config = dict(
    n_experts=16,
    d_shared_expert=128,
    routed_scale=6.73,
    lr_router=0.00346,
    head_dim=64,
    vocab_size=10146,
    positions='learned',
    qk_norm=True,
    attn_scale=0.125,
    warmup_steps=50,
    max_seq_len=512,
)
Below are experts of layer 5 (counted from 0) of a mixture-of-experts language model. Rows are named router (the router's row for the expert), gate (a neuron's input weights, with its number), up (a neuron's input weights, with its number) and show model dimensions 0-223. Each number is 500 + 50 x the weight over its row's rms, rounded and kept within 0 to 999. Numbers have three digits each.
Before each expert's rows: "gets" lists some tokens that make up at least twice as much of what it gets as of all text. This comes from a sample of Wikipedia text that the model never trained on. Tokens count by the router's weight.

# expert 8
gets: "1", "0", "2", "3", "4", "5"
router:504476482516529467539470503489462475545479479529498429436455491580570465503491492375467556561481391516493610537528428573547500426392477429437430473508461545498479518524392473520518570503538463472424519589530502427522478485505520484459492467547519532496526475529561396552562504507548470507573515583423561459591526481509439533573532469535521513512456435480432511489629551494442589438561496499522524472506404561583541528555401529536553450532513535553452515560499504480597464507523519484509521432579483493316545489522535504582497552400614430453527516453520549551443461499426502533569531535551518477535576501596492529471533449563550475483515389428555579484476484514482470564478
gate13:483465445473502496500485380524499453398577524490620548534514497412573571516488525533422523558526479378483530597514413472484494460350542497540577504503549505505497452421513516487441547472398477553570429450533515444530577582491578445443450484516545582533420413463558509528518421491440575505491408482506559523565495476486623469462502472563458431497503440490449499491476460540506517483488433482481432536654535496418436496506540519496466559505443589471484641523475558546572397523543469424503489473567512447551502477492467588521575484525579517563453508607497541501448447428473466488469506469512505517443467484492489467503504479607574519494556561521537496525529539488484521496488
up13:459429559510467517494564508483562448406539453558500522562504536455584542452462423455518466571502481522457482557489432505369555413454472520513572515432492546532374484547451503488415534517428592396601475419526552484507523434599537450473443519459533516401410500519520540549491521572480549521537571519499537480432543541539486415489559413528533470526439489449515478558552463445417566459584553463423380533592503422466480499558511422530552413531548508510559535526355474397496491538464491535492528463561540495559589552510537524590440474483457445567510462557565489434495442542529501526502526483565550495524519487551478423465482541484498563446582509464545490467523482453448509533505
gate14:454541438454533507426438421448504485497537577476504434457571454486491382553535410544443533558446414362606484501561507450489511552441475482474588460479502511466526554520448550488578510538435493543491462555458581451546425507548527458491555551464544568588625429490523520494580494509524428502421417531505497540544523452542460621470443559549532575543473484529500459567444473538580503452452420459460582484431475485524553451493563414504519517466528570469516546593575519491533507526532432420458552504389382533436475437528504492477574462518439558496492453582558510530455525458520519513506471581511531455584546494524420596475565453516504457507516547434488531462506449521493444494569
up14:549480507572536589531467490499513427405414497445513519479524518531480613537502473541463498600392497482503509531550468525518481600507443475509537547423492474528551468464465541618526481481409542423548506473530490474461494495461483430586515578527534568417552435522479496540460507483522440559437489571490492469608559528500531463414523555489553508580442516566490490443446473500606476446497546479537467477565515487470544536582485489453540524495505433420514465454512501458426555577418502535580482503356615502543499436516435532490481522504568515454419410486491534452563464499509566474506459412514411518479436450578530527482593522495579536440475401352569466539548530467570416454486
gate15:425531457458489494517476494544530503553565586568547561428510505597486403413485459477598565535477473465492456534472407540499461498521521523573498383430492546496414445603400503485577546459529512499525485520496499498519476434500454475479602513537515514435419587488432536390515444524456427470504396478526443476571504484472586501438394490591540483504499449498462475559458495547502521527494478625559503425441590507525507445569484490611427429541521568538506441458515479490573466485444449518457608555426571560472491530509530488602563516448509455431522572521474512525519512489510447512525563513503522603551436478482580508445568539407512579505492484456446530458441596507483541440479
up15:551513482543487450500498552525473517474546460482407526487532550428511512470530474494610548480517559377468528455442452435530522395591465525416457558527488523416544404502457573474415490477463513494556557448542492471461566557496508445516508497493519485495503569483492431532549544477527522502576447563428597515434505453438585465481534399566506525516496651514481490435513577491445556434589498480529479486414454468448467532488577452473617468539487445469505502589532477512583542512456457445519451575526512531539475471474536523519429537520448532450491513482426499501501563443554541597525425459499591555379615374449415469466539443504449503462503495489513453644470531587520503481492
gate16:507424504350492529478447489613536564537575480479422464518468376567516489605594541528473577615475445381501538523494466468496426541435541441426537516451557505498484568525495526456429411577510466533484555501445453507590490493501506563401538467537433570569520449489497432499454513552440515475530535489503406513478499519544521541510511585409470493456495559524501540504621551478527467505484476566502463508451504406468439519454498572451542444488412494523536467552516591460497469519528494496454623463540560557513449452521470548446507592542484474448494479525546468612477559535494557536478511479490506486431419466485481528545464553436568502584504523507530419504558523481467335445476
up16:456483466534508455450435529523601487481542559648442517480512454515429462498534487512513530431434520522549426551471574506497442550501425479544455519492425448468458546508511462543498507387507515515567572474622421541570471507449494520492489569492479503419546456514460382558442519438457501459511520441495515537552540537519520512458505548541511511520515520525540531584511411498497474574482490482491501493483509547494552385543513472545464501533441408497553569514504510579488591542455417419507566468499452456550437500427500521402542393498391505484462496573562469480503461392576524525511446457507520502475468645478482584561529501627542468454543590488489395454558473407569548612555
gate17:459488494432553598468574507541527538510558499440483469453517582449469473486530530478458494529409478499553451511444405524463440567483543427538516494526487478523542569558486556446474561502460508480491477419486549438547457541553534383516491495502547376449503586583489453480458446539446542528460431501549461583481535563565472616475493508460505570530539431563512454494509466547488459489496503546532433655486546509488464494482412505539475458572438472564500439506549493471482570524545555436544523576382443477539495539472490491468569557571596561617474505520568462467444457453553510561438362668471460457502405476488573470437450574564443478489473466506474464508475507470424515529468
up17:574496501539507572616453439505500361486536403463526482502502527512566562548509582470548615379425607498484531522550444427549507491540446592537409531568516500466612476467548488491518476477414523484403450542512574529490546549503556512565500490485456434458545450428455438478499560561535567471375464551449452470526444544562489558568435524496449490410517516610501451462492379505380579479558468437515454518577536514444443541481518572442417543457513501489419501568534469504547506412512497436507510449466477425587490542485447470529504466569557465511480503475564465486512499552507476468541540416512482482515533442503496515554542509535512441534459509530431531493530392536538504562549
gate18:493570525556550424488464450476481477507527489486596548592443558449491407467414498456448433528517547486525484500524552446560571471506455532548511441441456477581512582492543414478463540537520487537508435544552562598482480465522470462498542428555503509579533519410626543511606462580529513461442556544523482552565516533522553383486430456457465455484520429482487525450457457468508482510482531453437525516534594478532521575537518592544464520472462509537533457382397545530565571535488490478562526451486480511442525544575426429491503526496441555403450450380428513501480430502556477519479535494535462482490485569446531528491543482448551420402474407530556626420439548515582551552422
up18:406531520487524501581515512540521455454502507489535447468519584529513503552497533478534581468541586501499524557484560503457468605434517498350491549533445447546488533428503472428581473536495569565494426499497520461488505477462559501471434438514534542428453525505441510433479572566494617554475483374494399354421593485526464403596528551534530451447516570548438548527499533565520399544465504540423568497465536552452522493428497466470504504503388585468495459434505425429494561460481533488490482489510498536534457493450486548523469546514591595565439590603467490519512474437488475418545489501466506434611560456526567489522505413518503440433472510460414550532470483549474501517572
gate19:502420497573491486453423468612536378514638524501543494463576481515487523508535511446383472457574569471485520554549455447481474522435505496516493568506443520538528578556507440522477497485398450454465431506586497433569494472466530592442563541452573465490364447542534520398509536605580554531486556551479531475504508539468510555507502535571434528473534533544526526532449466402555505567456498565491526413528435422484529464511459511493508442468479630548495530513474508458544534456496398493495531444473445445564537545513545524485506531460604500550476628424471508552493557542478463471513453535452491438562541513424465446392433413500412517487521494507456553424509458559423490499568
up19:508546551415557477480571517498431583503563441468547549458477662492474413542449530458545463524570536428423514455513458551528471464415553559464486541537479563557516458548457488400492472438551433431549494436485583518471522493512504433347427456473589424549546456424569521507447481429539466556486560499554501565458477489476506497506528509490500489556540499523401528471482536555511413549498415541528571500485506519517413493485499621450563539534492463491447531553514413471539476486603477492524460593455515524587413555481486527488496438380565511557480451457532516513394440559476529565433503499503424510566615498488449457440560542451542456502488484487593458560506548440472481506468
gate20:461506509515473537444503545470569466487504537668384494627470534548462516534511493491437554482529436473431595427532445501537500505577466434510473559525516470567540661583530477538590511469526471558595546572480443526488478558491470390484555474493514534442504537498483580442390486531485466456565436482520474388505461488527504564493489496503498468519520512498468536482491501502459484565552498462496446552493514436508471422429502491501472500509557537504567538448397521486546508541443451365516491508427457518454396508550465494596586497417587460458506520510560493586496537517469565524439544595539390558406489494482465492606531449476479479577435457501399465519541482476449490513579
up20:428452408473547510547531484511487460536448606465494393493464478570593490506543438512458361496477497520531479446445514521560523449475347415500499490476525401514482658447561496471573499509545586513496478505555476527494537424516432471472558533530544503524580506541454528490529471479535552523566476480488499479512552458514564581407490483504544554446481465465455396577424510485519414441521543634531583524471490523601475482420528468466525493528658516473543480531405455458497535520504518474499654571457459523447505462529481422496488494542478476409507511514493474544549478562529452485486505531470572488554538605562469378431500511499483450536535534510422428484531566516475519485475
gate21:531412534432462475452499548531483579391542501519497568608467567563475473492582489490525404546558514454530415478416509564503570500586463527498518506521531509501474369468469499464554458438544478543552495478475481584470466571520486547493530579501458488476529478477566468418435556575583531496511593451472554507394540441479484567541386459497516522530580526458581561498506503495526508543473477516441467497494446515526422454486489557502497610497479517523469535497601468478448502570514538474455489480588515443432414511522389463468495558505438484442419586474509506522454505477551565513556646505516545517432462517510517446552486447492493535454579508489553450449423546376351582443453
up21:531480506527487530500515512532395389570493527524565474467533547484476408464469530471513518495528464600477536565596440455491472379494554393506495569441440539465509502543482488499395510465514567440541592455502481515499477486469491517515418485521521495459468501448505543511495512477496473528435514566532400579550470555486554446557604509529490548487554489493507381485523506423431539456541462612473488522475557602504512516374510547457511501506489595510451424495513492516424478522522501440505454409434544570426487473513452525410571542446481508621430495357464569557501444502458506567383486570518591527545574491519489479459456445532607588511470438496513579532505467512483572567577
gate22:525530488530469458513466507525524424491441575478570443474434459475519557559550507436621468481490443514612488538499498522456540584483423463469461600607516539505484530520513613484521543542531483450542500501427435505551441638496484526382487519486550541501493500492415380416527538547567617577565495540502452415512452552505531528396484473466521597515551465489428457495503597480445496460504416543513443537487531536582521537491512474470475456523503562559507455498475496525471595561439461516399450359453520536465459463519539484382600401601540540497494524443478510557521532452471479523476467473415440522521451533529510373499450483500509452464469541528509529508441480563437520527541
up22:444458469440583509533506541501430550559490565448573525544478463566545494448495414503390515509455509562447501528570377469476564443507481432464478554452497613574533538498494522509506554477481482550594493518459529524493512432487508502501544581512555450425503563501522395532508415483429504538467461414528542482442488554519495550494528518439510547574553473409499413489559423473424503422528544552470461518478635461461398558488414526495483461472415456469578507465564582507515470513493492505411516542536389504443526542479540535542556525558541410549435571488460487527472492521508419547521483500479432538518582429597573415476465442423444588560518639479504509448499539531466527472578

# expert 0
gets: ",", ".", " (", "),", ").", ";"
router:589460470540501543488531577414583579528511568548513527517521495518522491467442474499466501552480530517442456471476580478449609509510559453587483502481524473566414489547437435451508509484447471473458601532498499516519519610430528391476418566465579458504416549465461525488480411416467517476447435467464528543580466393545532573555508536517509538540476562552403470552512498479554462476497487462468519409466528428448551530526417491580433502436542546480470499420448489571542521516505424553463563480483508455553481545499477431430435432526510545493557526441600422464459580453433462469497508474461479516490513506571385518514330427472532555539542578485578452592465562546575505532484
gate29:500513520572502545496582511522567536492511540494403505481515569481494468418516541445496416459490452460561526416472512462494455402595571495526565384414457546477482420522509541510489503430485483414422516576505466444498473492419587424490578500509514497514449417472537567562519543495557544569504464506457397438515493497459485452543562534540436468530560462466561491544612558486478442546537504547533617545451476481496531581490603488482390480589552390579514538539541479442452494510529513454476457425518498503477641485573454538543460462546561532512401527507453525483404464524471524512571486459498486531508508604503460436525496482507413582417565463542540500582502425551434408494466
up29:425486540547531521490544533423528573465560463539504567560481476524480459508451528502531459509448490463538545391510544466587449463547484586469611492463490459558512528447489487495504494408427543480511484533447600480548445412477596408580559518404534532495527463433501571570540506458548475514548483484464533484503503474517459422442511554501494531484573406528491536627522511462579431437462537518489625472401494519438546434474668434462488507604483493478449553548470462488500494465551483537445538525512436461461528588543538499576391463519458535454372520481423436508422504415509558514558582477487551523533524509519392435484463518429453619465523523495489574480500503503512487444503
gate30:509486478454554528517496479548464444510477507581482444513429502556441469555516412542508586445531401506610488572472425473458455469467503483451524436530546522518521561556485517596513535628546491485524492515423501565432526625436532475522506434457539470432520613643448517486504477582581517578509499500522482532462543497443510477454528527443455608475500547497511543426516465549472394497502420547472389533483474463592524611572511461481488579460598474533489495575618467538512466542525556560504461446425529506452461474420550524486497466543552503465459552422477426503526497521471585491421439468479461485551487451461481359389450556491481508474454460479451538546499509510501410450531
up30:484549533473431447546459483461443421513561508419418478447503502567503443480527521451441544475496522491541555489415535441523503524562439507479478461544447537587421509509509533493487457495479621515483567542491517605547542575423541455450501519493458514521415505494437379595417560471478461546470479557583497550561415501540512439515516404510582586480548430481521490538613432503516510418473474572617601521458469594473568531555384534507560396502507483471480513510447483454535548518544543478536369438498571518381568550468491437609460484503525481495500435505534532480469579563483482466469513417455438495548524578495535544511558578461552464425468512578485456482495473509553492531482
gate31:417525530562560559507469443562547448498482427553518519602562452538424576603513504480487397513542618441476459529459500570490498574445558492482419430501553448452454464622490371497451558404559482476437539489556444535441515417538526433525513430532499496531499392553557581484534548559605544573438537461505490536509549494515420497515420481506451510574403529579458584517493495385483439536522472557492549468561620515516521540485474454473468563491529490552439531523486436468480445507491465481484487525528524433464463486455510553540577448483489552463401449471579538468599456453425496504462467518538495534495460462507536503548520412535470471466474436527500480600568518513505470611463
up31:489505500415617552508519474399457449478482449515501526542531533544494561525471448603393566539518463536521512505460415448498458572507518580504492508441563487514488526451544590428515460495486432513453442572471509514435433512474498625507454537484634488530571453438471540441489466486501583525530408536506486444551491584420458446476539538480528533444470507400541519450591536453463506543447513497629456574553502394527444449519530441500444479530505534554508467433476540549416515545612526553451565445453513477535514506516425522485463469464492410429565451494466433468508543557577469503515496590581479405533507440509495419465498504504469512497520580489458582547379611499572468436509
gate32:480502508514593473432604462529414488512459387431507450543507470408498499582508524533494455472601532521438498421542465419565478500514478485536486532506536563414506492495542504441502553476508440485401565518490485564481469532489450561512442480457506615542582516469505400575549521569566501413451516669503426446500564522554549481488441429523475440469534544450523536473518499480490505480433475519564533534508507433439464397446432448498531550430524441583488534480543497483397443571459480519586401488490517457454510461544545495519484534515459544525518580490599570507486525437542568523548504472501480445525543536517458492454659429535488497540415497491420576437530569440461565562579
up32:462611615478444483622467454567579538464446494548531477512502545484453544398518437512601504521501542445521529534441434466497479517502505565461465470446487456514477502513541499545448516525425514600593522552512536466453540492528443509564504424427445503500524559546463518466434402604563555513490505563521516494426510528493569539594515468581383499518564483410572461528545468498575391470492488455506533555506543499524438481529493523596535523461431528478519526478497426493423581528515552524519373500481484528478505592476432443483526439482436420463452564561551442526461588464515425559461476498478499527540486516576407520492457547457483474479556486574404434366457609467454482451517
gate33:426437438513546447504451530509540511537536477569400399513511535489616481492578535538468512460521436563426506487526498437434444488558491450460470611471409433603485476467556525554468428511444487547461508377461442518456538528495539465532537468512413500516467517500456596493453504477565614542621510459508438446491548452459509539447506490463563496411521525544585523466508489437476468414478572507438541512528485460448486423521589377590498490536531598545483511461550462489538439461425651445558528447421543441543499509587536499481507489535481491515442564570530596473434485505542505548484482538412514477411507501454486504515490553475569520538484586448474527517566494591516514582443
up33:456487416501525403560438486602568549446448393426459514581570495576515540554552427496483415499553549520533483603530524561485580566469618514472537532529503543456450571491583502532602532513528537490477425465440485478481515568398504445525546584392527531538513442506473482524588490485425537418578462437472445370525505530512468499513502521483494518450491480457524532453503472536577480461520460449443490461474513533435459483523464511535521533442433556494515452413425508400543534580518521611517508541494534438493543525445524441562486513507477544518413474548430418491469606591528501566529408523623385419466522479470457473522567543489470481470482560437505502531440493452507480510554
gate34:385445514577551542527422472495468503415486449490477486528508486479473551579477427445511578521584528527494442467606441434478463472426439462470520540601466461518448537522486478561567490447496450479498585468533490557411565501478613464515492441542488564468466513500554478428437434592454510531336448520490456527505437529523537456415447525509447429446447564451581602452450535525518386576594462454389457404480458564548565531550470544509514510540533614541445464549571478516552542522477524495508541533533552485508510482445445578534526417472482558562442546475426538480483521463558527557573596535598533508516480498553466522472481541534478509536495486474479480412552583493483532481548
up34:520499562522593450443525507511524512437482496433460547433504430555531460555469558494471491529483424454450487467447540507499558556497508492490489491617454434476471434449469508481499628480479501515519454426450436578547410491502452496510506499593531441552457381416486548539505476580520521469477525607527448528438508555493493634506482491505515451635387461429427510584505585514476523561588519514371511500525478568521470463395566560449578480443520462514540479503472483496434539559515454489509543503533482551390483500554495473545458522594415482452454440538525591616526485570498436464452547481529508501488427469548480541539412441593505495498454471565519552598478456488509606514498
gate35:483465543440457607556467418502535563454476546527517559541492434503475483504483503474481519521484485494459470478503499408476438469572413485484489501588478472589513505527511496508568549452548518457505580516557538414449446488564459574492590592447554382555513401489601546506476516436426416479458515337531490590502518527470514503444583460509546533490608546512412483467588491577440589506601530552407519494545516458543490489512469478512549485462432387491473470563571466529518543528453534458481484484473537535488510461556502574421457414411524538551559429486515450601538472493409468513538472528595453545538473573492489573528584453524501514470541453520466431557539395471424513502470
up35:433509572570493598552470447598484513525439539491552496546550486506500532500481533429440513437534477452467515560501474488518562523494380513468544516465456510584462501483532532563518571374488507539488487451522507437540546424545493534538545593507502461572517451410550495549401490458504521507445501474533581491497489478451582552428580460416540434514541600409488442460599477443505451492578460553459504445478533480497499437446481416345560481480407417499599529464527446532530449504503505615592499440494527561531471496467547548465455424548570436495595467500483515579494514495475495480448422556603490528519525528425495511535582469553483495488432398514520370571518447518457507533522
gate36:533450493566444596411449482522533570488499434435520475491527545428447484534571490463405485512459446527582496523552501592450505517434498506505479488591504540511504568486559466518510391557459517559508550539526398472442557451530437528548473470426536572561477513586440466539422548514483416520528485469479563457439571480485540377477403553433481480549512495539577495404477531497517430528583490602503510468487485465550438444571475465569501549573480523445457536575496553462536457548574578490472383524410547426540536571608552479518414431503446505501496563534517476479520595551460450551435511393566482478513582473472378480475527489486487578506454459468514495490538470455538454549416
up36:568550480438448538520544532491522448506471561463484491499470527434437565408515492416526491523570412615615537445522462534514462512542514468522513491484552526488441556584525455606529425498470531495567487570530471427521619569543483518396575533544613543428442527508535398496511442507480464466399540530625458515499470465511475441548488610520568516410406460476470477490452496477444577474527552418440408533457550446566487538543543490498454546394598479445544544502542455496544411454470447527487479460473520592534508596417472500429462545407564479507540509526493414541498451506500450455501446426483542489460427491500557487502517494555558602454521526556448463464509557525477520469478
gate37:633507490526477446473485557466532504555478422480395479458345465401480532454482494517502396521426461507412497486484516472477527464499559520452531501501515502540483563493447519477409561509452490555479490561446505485518481547516505464429569528480532509507419477467473568515553530458565486535488416531534526533576578456503499552480475440511573449565474476553455455533571516494436514484558515551584483552454560560515571521499588527503492529562529449488483572478623504440477459479573546570503446412418469474541441492481456556517426488426513418493538514475391625562546471466428549512469495556453397512448480616446527442486465491547499497406538527500426615481615539616563435501512
up37:516518543493494448548431561481465465509497360461403505485484476516401506406486467624597508514463584571562527481481524520535476519536506447478524445549503550511476519532461537491426478479487539542546376473478494462545443551444510466477531528481513460507415628471468556495496414497562476528410445508476463517480566429585478560395458437541479495566551433590466450513510454488416495523447494551538470500542458537537591477476582621469596547502515527443545533459573445438431544447452560472446503427415503438538465459507510500505487451495572507539527451468461571569561471459385495490490544591586451515476436609429590540505530482534540569477518464527486591504578548543487502488562
gate38:465495515502565526465497495424510434611471462397479498470461474520388538445503519440465428519453509473532475499575384433459504514528469513525504473421558452471451448515472610477480597403531478630548589464435423558560508453514516474566561505543443472448491493493524383554500503469541489472572611556520461490541552400552525530540576563454476552499521454470500559411517581439473448493447449464473531466517518470541532577516526499566491482433549506391509508473559504480544541460465466497375568500559478604370527541545548520499532534424578486565515485435505552477446568499544520508554442421526423486494568430371480498542510536540548592534528492495489485525507539525443550475468
up38:531512510554439546507559523574447364545417496547495486544438469471501455473637442499539466510491481466511536511536463503486461476500530411481461419456401521535481448524564514417545515492514594565500540579512524418509417437560511488472472525475500478489461574561515474498425559490490524448488508468495526476529442480538547510537583456530477541497519482502459466481602407496530563480424416506553567456541450493599561518529443444529508539529622500488592462485481506459566422578554511571386502438526524575403463481567525460585458493544439436545543533381530544553450545507591403527492465473476503494515484358537488494563420459578570509512525502456475452586425591466423489502485

# expert 13
gets: " ", "-", "–", " $", " •", " −"
router:481445486590558513420462443574508471524511500512505498488441476492486554503438516459577552482495503468420525503520444543488497554362495449460409491495461417543485441487514533550522475500566484550451463538601556514484436550498541487481455470542487587377484430524422488467569550486450620564469578575418604486483511584566523563529513503461460471462591391439533508449449552450483464479570423507459557512515462568527537494595461564565540397481443534533456467453471543548463508432456452513458449509537493457420555460435498574415525458421591549504500545501509516553456411505493507505514566555509498573492487481539574511533509548476559435567505456499548383541600481460550590491604
gate14:527530532489582520467404490448514410501553478456588548518469538498523512520536510451474530570509483448567431463370509409434400589450479569516511589518475543518505549519529505502519508442417607525401443463523573474434449467537498516495533414491450498452452435393569467467471530591503507411402498416546442512546491503443461490568502514526669502518394447564510488504472558393510564475543440459498465490439467523513545445494535533560532522576491499487453600595488458547453509513491552483497482495510489471521565508594508433423491527487569474405533488626589582501473486600446409560536481459548537530486543508496482455492542432476570515580548501528449482470483539491513510503454
up14:460462437489495563404408439412447443445423531565482441531549492555435547461494480437414452520474542453583491527515518519424503536552514505533501446539510506455435484489420510507565542572477498488471509515458472463517469474448513452461478551507582473385381538595497514514528447479470589546416413515566515526535551515380447527521437503524461416535496519585476604546611640617522484494463570566472543464548541524544512531540426549456513555470538509531496455513513530511515496499511347560569584595615554494437524538540582449517550523441528483535474565504513554457498468576493534471522491526465480502498481506444488540483500530535368480455426512405474549446543523523450509528469
gate15:584453422588530492413500469603519564616542466470506572441425431459397451564466612335478489460488483441599520455487522459491501503516566468487451574537502474469495487496466606533532474467582495577474471522477464500517454534513463485485468459503494485498458483561509466433525579487454566404520412425482466452466530482441468461505483541570513467518438552483530483483580454508506510652547473453492455485518543520502560509437581571525451590587538570545524529459521484485428516455456589472447578514583475515485529488541611479485493469581478457526487456504437562576491500451545586526456575540504457354485430483482565462497495456487580504488538517546449461614474464466489507475470
up15:491496519510454531510496510518568443461487535581520557486543461459470497584478484501521557473474393558470566502412496534553539492490467569507580508501509440449489485580483489461577592431468552581399480522432556472611445538506528547482589578522509536476633468410495490518410519532499467521473474560362512529510497530450542486511478519479566592458450445514501430466525428456507470520485516476526523475569467497421577480458457428547469441485491539479457431462470341506524541560530485459546561442489462623488481495454532560376462428604554511468449364501540459399515554533469447534455532544552435531430539552526511531474587511475521471483522452444477463637518542560501474528501
gate16:442542541570570399460535471430467385470486521557420582505465468554551572442432416535474527512495479463503512411487518519458614570550503538517439457510560521449467466429444505510507494548497571646570592533351604453430538506539527464404511457552508604499487528535513472475467484458428464499479501569547488558474478503531527530488459392538441423404501470504504519453499546424565452528448513502567468504468497569446450513435537492554511499512519468569469440499641479523561514519541506549403472567486497417495524538484524513458604495537484472462486560518434532517493506467521489510535480414523479516520521570499524399458569551479498509545511527333447502621517520453482507518528
up16:526401465572552514463442553507581570520522567464492524569555500564524526565480495521430490525550365573460497542454473584382542480423520609526472449420511473449463511547452512393535542486517470425518488556486583483510468566472508478506504554590506507432513502560461534566532532509545535423544519484510530544480466480416524521401504446599453407504477532490414554532525492519466439508518526508571415580504458508455456567542482515579499455470509465469436504546607570395514470459427487553529399458499442468542492341504564520494451398566482471462537508563503521579523589440492429536540515577506423501478388522476557457497544577494480551485464472479522473381501498464484493491498
gate17:493480553425444477535547491608472561531497533427437559528458492483423505424601483486442502539518540553424488463544521593484546421513399534496603495548537451527487473524483574541400584547555542454508510597481517429468498505526559496525449545552533480560499487560392465516498553473514550506430584446439517424538561485545436528537467534513619460522546546553552441496486477467448580520512493443507521478439492510600421443474449467551585480426449519430579469529535552546542573493508488402542463479480543465428578496486526454574491437580418549472533506443478492400529467539596598486377541530478506490415483513458468454411477507529471452496493409495460582556500478424502488420452
up17:480542518565507509586387444493433472542517503478545554435520389518565520468394448455500526520494561425590440454592500506624457491495506536368462605415585468553470544519519489464490500476502540569578515575549480383442533473637458531533508506486476485472531486500529421493631434504484493466471450414475421580507480499577478486503499380546545418477541493492460533449519489568445484530486521460509509489492474475571447523501436489535482509594462455532457439494455501538529459512544446532520466448411528559507443523553432564435436434502515548428443506488478524494578439527587514495465504562564578436559431499499531572541558543497543518551480450426548501459568497602573480505535
gate18:516498547552393512473455482472566437554392513503428450577427497511536563578481473563448618408423510620451493468534562524435516505480460491573489514483522493466492412557513550482533438527446583536502456472426577498553557477561505551451489465447501506590529473513446461556476450551560484589514525498586533517484478509431410564570485527461438543566547462661395561478514515481466527514533523515493496522521541580457486421490549528509533549517506475489500547425556518482456545370544480399491443499476539512461454500507519494521598543531533519453421570525406519450452453502560506502475466476467408539488470520508499582485465469482495443527467486467438439640391397462570550508531
up18:328525567515472560469429457500602493598593553515475540502530508637488435499560457442505502577408515456507556498523527444523473483500494566530483515487586557474494467473627509485523491419517461530538439472570435435481492507541496529417528346554538566509527520488520474523412472513495483524433509503442440527570446510537441418501406543589599465554433490431503476541493498510559528527394590516425567517478453513397466456512537552473470483452562541396457543507500515390473492514477561527525493463539499461535493487469562533443422498487491565419485518514451462580457483481466505580578485525496458556409462432468504420591513546530501512504535495495447521599537587472534489525497
gate19:404459518484502567500504526414535531547532477392519592464461545484504513490484569567535440616458493447509436464624560496624495476494454433508387495446446460591542384454483540521502579391464549436502485528533457570565519490394450480490525512519456449491480500490521514514511577499580471427560488458594511556541472482459497496459543511552479439468528510522378485423532528541475442494506459413498498510487390503547600563575497535512564504515584419498527517431563622498516486554584466498554476460474493563469412469506485521507442499529508433470483483426531595453478431543550453527577569510542538449513472478441534473558523504540506549397537412517571503460534480468421563535459
up19:519522418546506460564557472461556537523514487422445562465542507564551496462456539385525409470508461528473610472450502461497449569444478444559487458515535494505490509468567484448459458462394490502498424488523497502543490500487514498561482516498595492555500442594389508409433517471554447460523567498492465450476517562493511422457407453440494433517443396598538572462476500501536588494526425534551442477557540604477435441430583439576465443507446505585496396580499464538608545452497458555548497501530570459613439443456522506540539463477482529523551459626451466517476528445462520474572451561556567593515529563488401586466487476509474491582476502552458452499447519510540542501579
gate20:462613523530452473448500453437400564544516472544480547479616524470428540504499520493481410523386540441601518463487674560539615430479482506502542539471485527549491511488498540516606435543539510588468473493464443465508474471536417479491422552524453503551568502541563547490500578484520533397501584486409480488487482510681482517526459543564436496572421522428545524506493480540404526553586527486455507504472465540533477511484503468509408423460556497507463491616476553513478461374525504524420450487465494573569458449612484414487513517445471429504497473495512508429548427553551573454479515474470444475449491458517508522564457548506490519426528479498472476511526479412507517445549
up20:556506419479512498463380574466582576447517455486464547490560594489526443456509491542531517572534495485472490484465497501505514570509448481456516474506512552522495559514544477518435482522465499385479581485463543617517558467612564547527567539536518459436497437444539492618501485589482455595490519441496558447497496497527434466496540491506469488437573507513491530522466383467490438516630499508477496441436556479507458518404428459514567501504450442479497455413477458418473515439521353502464508458542487432520533542460518525504546427430457516590624489567541454437587542491524511491492500468376620555478540505457406545562501481391515556520474505533535616488382520512494538517483
gate21:433504465470510539549423484476449491481519402469547505575497529509499527401542549618578422425554583403566506475485506541493450566463417436524589478494531546474537527441425462446507476486435504511426545400617577468598537504527480507439521475467485486524460494491536571472543579552624530495458496480533505517506471422462544552493488508518447511394538475546530547418537477457498471466487484432565488469534481612481503505510491518534551485520597462558423567520528485455561525461540531545452467464463496594392486500576528518494461565413485446479539549537424468580421596497613483432520494550599450535511482384417500391484512447482558477564507417499447475437508544505493515544487
up21:433464538651541476552537498551480458403505426504490514493421450558444466480448533420536470513516564534522583476546491494449557472538515527453488513448564527538528477498523512549479510523484464565484544435521475474585548512449599568465490537427500496573477503555492513478431522455473471439459585448531492558563560401569518502465476446384552452455495515557466601394554481464499477463513451543569513559484481475556538535446504634473426606483475507428485469503652481435448533506521565512411490435442532532555597484474489542570407489469446458506474496511423522439557432524502419469467595562530426498509537491582474516571496421458535402442522407436516453521505518551570481559520
gate22:483480459399404551514521437668443525479502532488407580583558430562528550594528572466449459496607514470566415549579572542517481450473477540496507503531487487422374511505497465521455449473510498486595474478493487544399547454536555557524502438494472480464531496575509465376514496476489524466520488473468487443531535582559414508531537467467493530581500544476520483414499507476418458473485560455509629466482424467564556606456542607509534509519507560435501476420529557513475487474494596445563552505473546477472527492508482443443452433501513525535458526534541500518434403504532569583540519455458423483523508513493485628480526538472500476515615523490476485452407557432408457523457
up22:358513482507591405503515438427494482494501553533553511471446443531501539466554506508508429480488491498528440510570452508500463535429454547549500493561518614505605505561505483522457443514593447528540497418439517548476488544453543527510487509352423453537460616479582520599472441440537544502541468456499530557435555432540527443590513491504475429558525486537612497528435467523471466438578487495514498488510563461470485417480534508441508556481536548407410495473393421624499469626478487503443477562498461469522447453546497492548478442453566556483553504494511514482583632499488499506520463498465517465495522513447522539540572478430526516440452477467422578543575396579491517400537
gate23:499483484566485552554465374470449471457425491462529501539392472434519434473649541522476553503522576465588467492538474580509538468558599493437461469485502571454530529536419458498509565518528521493531513435504463509553571491507548479440468508463514488506550638482604436500444574477521497480430562532524505522456471458532434533583486492562460508562543522545455487572508538563439479479543504500475484490574533490442463518438562519471417420453515624499474505494418476450543618458500589552485393495505486549523445514451435465601434410465475566445464478606490519464552436519520492513424537445507456618475468492506476471443512477428513416547401480462545499589441552535529397538504
up23:483601578470465513471435404429487480475530487524515459552484596529574442422572563475522533506496422512495459498509472465490559576447571509458498513475542545494413503495556494538544457541511545609581510571432465510520584605490475486514504466417507541599496508463532479474417570582442509498564547416624513437474442460472447530545438541488415455490511447543496447524470442523474498575455472531422388431506524515461489518387555458457415587489438503468454524466478505533467528527509538550447361572491546518455472405525447479512536479500555532424484525562590562523535486484523498474469451489514388483587541488565496427572512493442534559464486540497529485530552469425630459445587